config.yaml
num_hidden_layers: 12
hidden_size: 512
n_experts: 96
experts_per_token: 6
d_expert: 96
d_shared_expert: 0
hidden_act: "squared_leaky_relu"
moe_layers: [1, 2, 3, 4, 5, 6, 7, 8, 9, 10, 11]
router_score: "sigmoid"
normalize_top_k: false
routed_scale: 0.333
balance_loss: 0.00202
balance_bias: true
router_cosine_scale: 10.0
init_std_router: 0.0371
lr_router: 0.000296
vocab_size: 32000
norm: "rmsnorm"
norm_eps: 1e-06
tie_word_embeddings: false
optimizer: "adam_atan2"
learning_rate: 0.000619
beta1: 0.9
beta2: 0.95
batch_tokens: [65536, 131072, 262144]
max_seq_len: 768
train_tokens: 575900000
max_steps: 4113
dataset: "wikipedia_en"
Below are experts of layer 5 (counted from 0) of a mixture-of-experts language model. Rows are named router (the router's row for the expert) and show model dimensions 128-255. Each number is 128 + 24 x the weight over its row's rms, rounded and kept within 0 to 255. Numbers have three digits each.
After each expert's rows: a language model's description of what the expert responds to; "comes before" lists some tokens at least twice as common just after its tokens as in all text. This comes from a sample of Wikipedia text that the model never trained on. Tokens count by the router's weight.

# expert 6
router:164099143151096165095145167099122070090117117129118134103151112143134116162132116118141130137157115119134146142108123125122155149138129118141111141148168133106167153137092092145077133100118109117129133136084180096089141107110133115147137144120157105122099158132101103159094124114135147133115159064108113141155086099121147120147139157132154095148088147155127130147134085122117118154136
Table and list structure. Line breaks, opening parentheses and numbers in tables and bulleted lists, e.g. a ( before a disambiguator, zeros in stats rows.
comes before: "|", " |", "-", "==", " 0", ";"

# expert 8
router:130063137133136139100161137074104141150131117145117072100112101103115146138125117165143142125109176116148139106172131170113093123143174123140126126156132152128135144141138106127122126159151106124177137102117182111151103154161123127105135108140120177097184168137094142128131127156147095178123177071142131146127091145193154110111125173133170149114120110179094134147130101146144112120146
Election table cells. Cells and labels in election results and infobox tables, such as party names, Conservative, Liberal hold, ±%, plus Species and Genus fields.
comes before: " |", ":", " Total", " Party", " votes", "ed"

# expert 54
router:107125144112111157101131160106107104134116136131098121101117111142180112139171116124153111137130113115112146106132148135107138158159150118139132154140153132162129133167134084133172153134131150095152150155121164113121130120130152153140136128083142119159144140167100145127101131146173103165155123069093141149150068104127154135090142161117166163137139112133116141131158084124133104121133
Music and party names. Music and politics words such as band, album, Records and vocals, party names like Democratic and Conservative, and the final words of titles.
comes before: " |", ";", " (", ":", ",", "\""

# expert 24
router:136111078123134132142108124106120143131127120100094109121162085176168133136106127120126128132153148133112107098133141131131123123135151114110122157124117093119124091174135164105099118113179154133129129079098133110128147100094145120147116105135100102142141141106112099133088094144104137093084159068123137107129151136112161149121093171136140133117111145091125093153108087139108137153168
Main clause verbs. Main verbs right after a subject or "to" in narrative and commentary, e.g. called, find, founded, rely, arrested.
comes before: " the", " a", " to", " that", " his", " in"

# expert 7
router:093077111154161149140119112108113121131109165093109171134151067140137132142135103138120106145160144124092154111121116081115142125123164113139102130140130133133128149162114096129112175080132121138124174145104166137116071121132106128148112149134125139127095115107073109134145132133131123151126131118144101154110137093190129150136150128118159123146138131139135104174147153111145126162113
Years in date ranges. Four-digit years, mostly after from or in and before to or until, as in "from 1924 to 1926", plus the word due.
comes before: " to", " |", ",", ")", " by", "–19"

# expert 44
router:175137147165098178128113119161160117108132126142092080107133117166136114143108143115173141142142100120118115103152127102128108112136135085179127118157113123133116146127161142146141154097148163115134158108104097085118116113095128139163145131092130112133113128132122136080091103156127118120147147035148151135160113133113151122145151148129175132155151107152132113113099093113126097125117
Prepositions before objects. Prepositions such as of, on, with, against, between, using, that introduce a noun phrase in descriptive prose, as in "temperature profile of".
comes before: " the", " a", " The", " his", " an", " their"

# expert 11
router:095140135124124140129115163116154173119081145111110154085142097179128160150132125150158096162114103117099159106152111114126126142129113097136128135112122110134125127142105146144131148128139138147119162108135125126106105144090172112095126152127158107153128162129097089131092135132120112145096131077131107131140151087132147173148143180120156151132119140145093163165127083141123119156134
Sentence ends, headings. Periods closing sports game-report sentences, line breaks, table pipes and section-heading markers, e.g. "series lead.", "==", "Arena".
comes before: "\n", "|", " –", "===", " W", " He"

# expert 47
router:091093168119123119135139133125135115139148152120123115122123107153119113160134098135091114144150122130129108094125123091094122132136111095170168093153116107157142156145085082150095099120123136155116154112113165117114136130093150115166124118126158075102125168135099130148113130148133114149086153112149129155127120096155100138134122176135140119109100165146130117145129099150117128142150
Articles before rankings. The word the before ordinals or superlatives (ranked it the fourth best), plus at, as, national, and goal numbers in league tables.
comes before: " |", " first", " /", "'", ";", " time"

# expert 21
router:087078143134132147113163164100105134102107142143133141133161111145122164147140113110130124167115119109114119121141151119111133146157149098134135158129128164114140111112138089132118176121157122121113153138146173096088167124141109135120148132123147110117107110167050142144118120117124157128142142102130093130157146096092098125106145113123150153113129131175105099177124129150159101127132
Sentence-ending punctuation. Full stops, question marks and closing quote-periods ending sentences, especially in plot summaries, plus closing heading markers like == and ===.
comes before: "\n", " The", " In", " He", " It", " This"

# expert 36
router:114071175147120165120088127156118130118121129075169100111146137178096118110134126170087142147165144116134124129068133111157124104138126119141099181156132091098150137129135125154127138102152102112149130098117108110118121130128095149174133128110111102122144116097143164153102120111117143129105122095118098124144107122094136149116164172138123153145146097145158104112121111106151144120136
Descriptive copula verbs. Verbs after a subject in physical descriptions, especially of buildings, e.g. is in "there is", contains, located, exhibited.
comes before: " a", " the", " in", " that", " to", " on"

# expert 50
router:095146148159114144100143161104109092104108133137110184114121106136140141127131131123142126168106106127118088105112164071155129135147153120111122093161129109155148134119174131119125145120139134099162148106096160135103126119113154135116160121137129122092130127100056117132113132169137135111171168098145131103158131104103163127131155132118142147142116106138112152161129122082106141091163
Sentence and section ends. Final periods ending sentences, often after years like 2017., and the == or === marks of section headings.
comes before: "\n", " The", " In", " He", " It", " "

# expert 23
router:122141176173107160122137140103120153121091140118128111114174086161127132127133154139139142159129142112114148128110157108106152109174145125137112134132126130122153080154151144168115150156122150136136124134096168148120150104132141125133098116094127106145152127135123153127111155141131142097106108120101124152150153115128148133180186147139117163141112113129131141116111121115167138106121
Section headings, list words. Opening "==" of section headings like See also and Design, line breaks, commas, and inclusion verbs such as include, offers, including.
comes before: "\n", "-", "|", "==", "The", "See"

# expert 15
router:125120136107133136071127174106091133105083195118139136142150096156111110125184118132144131146140126114142121142160127096140123137135160119134155115110108078129102144118131102149052157129148153071171106117083167144098148119118123172116145113122145114143112114146096109114125117142112147117111131139134122157161110129138136117133156171110113118150111103128098098153126098154141082101170
Headings and list markers. Heading markers, list dashes, table pipes and field labels in infoboxes and structured lists, such as See also, Species, Votes, Title.
comes before: "\n", "-", " ", "==", " \"", " =="

# expert 4
router:123059154161198131094118154110116125110099115108103128110131103153123122129112144132126146097121120144070131134155109118132150119141142104109135114115119198125167124107096105129130179130163135122138159116100116126142132114136098135103145139078138108163103137153069125147140108146107153119163146098112146147135134116133178140164142157113151153110139100106141126128167071120152103154104
Place names after prepositions. City and place names or their final word pieces after in, at, of, e.g. Florence, Perugia, Los Angeles; also stray name fragments in sports lineups and tables.
comes before: ",", ".", " and", " City", " (", " County"

# expert 43
router:095127148151142117110103136134152171115142107141146110076163058131112099128141112188150116141127135137136136106108150120123109155121168111141146124112081171152110152143126101174090151122129122131117108183093097158126114144117161132112131149130092132107105080166117105122119145110125171121157141142153150100093132114135122147151155141124162120135100144155173097141138100106171141144101
Compass words and connectives. Compass words North, South, west and place-name parts like Republic, plus However or later after a comma or and.
comes before: ",", ".", " and", " of", " York", ")"

# expert 35
router:081135117141155160141136135101096139089119117115078101122147141158143153125171125108104114132139157188134101145154113108129138125143105078139127110135131103156128104173151078125111160144126133140148144124100164115147091117104138122108128138106133109162118119115120118159115101159172159118083146087153145113185128122110152143142130120122137134167144136152109144111077125119135102172096
Line breaks, quotes. Blank-line breaks before paragraphs or headings, opening quotation marks for song titles, dashes and score cells in tables, e.g. "Good, 0–5.
comes before: " |", "|", "==", "s", "The", ":"

# expert 17
router:106101158132138178132121125097126131104102157103105151140186126162125110154128070157157133141106121112110132137113108090078111111119192107118139140137107146137123137118098085115133154093143147105138158159078133144091094113126092165137149111164149134138136126108101123090125152148133137127088130111149132127144151127180142108152173133142146128139121093106157138124151113128147123168130
Years and counts. Four-digit years in dates, lists and infoboxes (Built: 1900, from 1949, 2020), plus number words like two and three.
comes before: " |", ",", "–19", ":", ")", " years"

# expert 38
router:135131136115130108103151119095083137118112120104129127102131105170128133147136129171108161146086095106112119127125107103159135136130140116123139182163147136127124151125121092115110163136124113087145098144139165167150132110154175124101126149124146100128146113136067117126121088121137152121132150051112114136115128107120164123140134158122169186117134072147131112136146138153110115158142
Copula in lead sentences. The verbs is, was, became right after the subject in defining sentences, like "Calgary is", "Ferrara was", plus commas and paragraph breaks.
comes before: " a", "|", "-", "==", " an", " The"

# expert 46
router:084058095114110178107138106108119114146091119140127159076142114151109130136138091100126155083106124132125144142121155070188099141145136116154083130126147154148153115150134172123100152090158126094112136151069102116104135130158118198113113130090153126170142155064130110120133152113118125128125118107122117128135140147111125135129128132112130148104126081122140124189137160116122129121138
Units and measure nouns. Unit and quantity nouns following numbers or articles, e.g. m, ft, minutes, million, points, month; also general nouns after a.
comes before: " of", ".", " in", ",", " to", " and"

# expert 60
router:151096105133152191147138163100106116127128121132143117102132097163129132149122098134119138156137129178183119124097116105150148142111145109120093151185142103147139148108130128154126177114151145117128139107092141116141116087093114190139137151107111111124132146132138126127084130121124129124143115148127072137150126101082094185113168124137138112137111113126125115175115127114116130112143
Abstract nouns and commas. Commas ending clauses, object pronouns and abstract nouns in commentary and narrative, e.g. him, role, relationship, idea, success.
comes before: " to", " of", ".", " and", " in", " by"

# expert 28
router:108075131106140130093119156099162100092110104119103134094132084156123146160132108131094133138136131138093139110150171126143120131139120109112085119128102162115109097143124088146102151132154136110148122100135140117162104122153121118118129155123148086115144148154126110139120105154139157107120131098152114136131136117110158111139144188131156117101110081163132114114167130108182143096152
Places in lists and infoboxes. Place names and heading or table markup inside infoboxes, rosters and lists, e.g. Salzburg, Southampton, Canberra, plus surname endings in taxonomic authorities.
comes before: ",", "\n", ".", ")", " =", "---|---|---|---|"

# expert 5
router:120081115107167124119116131115110133142063159151125144104101163188138101136136087167121125129086144125136111143127168075107129123143076141112132103110099123146152124105087101113124179135155146141110168108119139109116130076108115120142117130140108074151081148151053149147132109144129131099134177069101139110137069164145172140165129176134117137144154088094111151125111104156150108149165
Table cell entries. Cell contents in wiki tables such as country names, car makes and vote counts, plus page-title equals signs: Japan, Dodge, =.
comes before: " |", ";", ":", " 0", " 0;", " m"

# expert 51
router:108071141173146116138116087135139090171073113115102156119123104157124149160144104133157147191148145130120120130076168087112169125169129146114126077103178127131114103168119151154129129124107122106154152111121171139142103154161157104133133074098147150170133100095121092117155164157133112136132127116129169096152123099150106169116178130143114134147129114134145158101098125136124119152124
Nouns before suffixes. Concrete noun stems followed by a suffix like -s, -ed or -ing, such as receivers, straps, conversions, cowled, in sports stats and descriptions.
comes before: "s", "ing", "ed", "es", "ers", "d"

# expert 22
router:159123152137154133100133152136131120147121108134093093083136145200106136125169143110155142148144133132158130082099171077121117156107124121148131108137133106146153118131138094099119143082130116105097139085117131104105125097099115140134123105128117136106121133126058138131110133120111145129133098121124125142137128115133128117089152146092132109107129089104083091160109099128152138119169
Structural punctuation and markup. Sentence-final periods, colons before quotes or lists, table pipes, line breaks and == heading markers in infoboxes, tables and section boundaries.
comes before: "\n", " ", " \"", " The", " In", "The"

# expert 29
router:157049144155145192148140121103111164082101129115106109135162132152102117152110084137118120174176130117113133134148148102119113144131144136169132129122119184166125155119103094100142158100165157130147153130075122100074108134151148141155113105152124109192110176121046144149117126144105114126119148030110089141130103129104114159113155172094148113112124101116142118135127118144178174137125
Numeric cell starts. Leading digits or signs of decimals in tables (−2.70, 197.850), single capital letters and initials, and ordinal bases like 3rd.
comes before: ".", " |", ":", "th", " April", " June"

# expert 53
router:122124140143125155133166133097123142139146150117119143081135106163104137131139142143093154127101115115151143125125145126114118116117148093139127148105129139162138130143135104120130140119122102107100132091126130106113050106151135118152097122136144106157179172138143128088115128136104140108142127075112124128125113139102147124075160145121151190112116111123137110132125110140155119149121
Subjects and auxiliaries. Pronouns, relative words and auxiliaries in narrative prose, such as he, who, has, have, had, and clause-joining and or commas.
comes before: " was", " been", " is", " were", " had", " and"

# expert 33
router:078159119131131154144116163140159121120121148139139155125110072178134133114159112132170126163110111114159106122138119088167157160152119091092126127119138081157139116147150108122127132104126134098133138131078157084124113102124090152125155162100132107114100115114100179138136127141128104112092146105151129100125161073126159103141138166118121126143135117116140133165142095129161115163138
Line breaks after entries. Line breaks ending list items, headings and table rows, plus closing heading markers after a section title like Films or Etymology.
comes before: "\n", "-", "|", "==", "The", "==="

# expert 3
router:159116148159160134124119126115138101100141152149097138127140088155125096183158092142138106141144132087133091112102153115131097141170141146110100092156113120112122151129143119151130159113123133118177139152110182147107130112116131128151164124117115113130081136137037132128092121151118099131129157110116153103131144131142145173162136161095151146157107083156135139167125131130111068139149
Line starts, title words. Line breaks and heading markers that open a new section or table row, plus capitalized title words like Council, Minister, President, General.
comes before: "-", "===", "|", "==", " of", ";"

# expert 12
router:163105139167135191129119137142136132117107102121125156106164106171138107165141111151116124143155097104125083121137166104113098124145113124150122168132113135143113139155117120100093126110147120148150131135119130151134115103096100083143148128112121110149133117080111114122134130139120125099098150078114144131082128131119097121157148158088132135158132128151127089127147111123082143143146
Performing and making verbs. Verbs of playing, working and making, plus -ing endings, often after "to" or "and", e.g. playing, played, worked, retailing.
comes before: " of", " the", " a", " in", " for", " by"

# expert 59
router:106060145099172151130142131093109150147149108123125132144118108175160136165138111107119118178103121091094124112104124087122102170138166093125116163126143150145107147116138121103136190122112124118129139120084142117135156119104111133164101161125106098131138128098081110127121110102101132123123162059133120148193120141137157132169125159131148086149151100154119168130134081135121146179128
Small standalone numbers. Small integers in tables, scores and ordinals, e.g. 2nd, 80th, 12 apps, 8–6, often after a pipe or colon.
comes before: " |", "th", ";", "st", " -", " years"

# expert 37
router:132085122140153167103141129125111126180123149142123132139114117189128106147112144163107144074135077104139159099109131107140122159118127124136119105131143155120120131137132139125164146102151106139151166153147126110106145109114147112138097155113145125174082133125081127145153136161160127141144116113114131105083123144104148110117109135139123186112127126138122064156130110121113149144122
Career and event nouns/verbs. Nouns and past verbs after was or his in sports and career bios, such as died, debut, title, appeared, finished, held.
comes before: " in", ".", ",", " on", " and", " at"

# expert 48
router:112088148153153174126152108119116099104095088132130143123119098179107108127133117135127122129113134141114139092139110102081106120123143089098120144108125138120129158153096088097153172121086141130131152147127115085133132145109138144164145132105128109166120149139112158135109135102156145148130157075090131137118134126102137173132155116122135160134114121159156093180134112134119184149138
Numbers and place nouns. Leading digits of numbers in tables and formulas, plus place nouns like town, city, district, village and club.
comes before: " of", ".", ":", " as", " for", "st"

# expert 42
router:121112099173126162102097113165124073107119146074137139118166046135126126152133133141140099150132089134119144096121142098129140132125132120140120148140109106134092136146121126105141148097136119136105182134066114106136131113096118135177114139108110106120107153169139137154139095114075169134093121116119144150155146135116144161155061144120133140172152121110120111144142094130149135141118
Words after predicates. Participles, adjectives and particles that continue a clause after a verb or noun, e.g. used, mixed, both, unique, across.
comes before: " to", " the", " by", " in", " as", " on"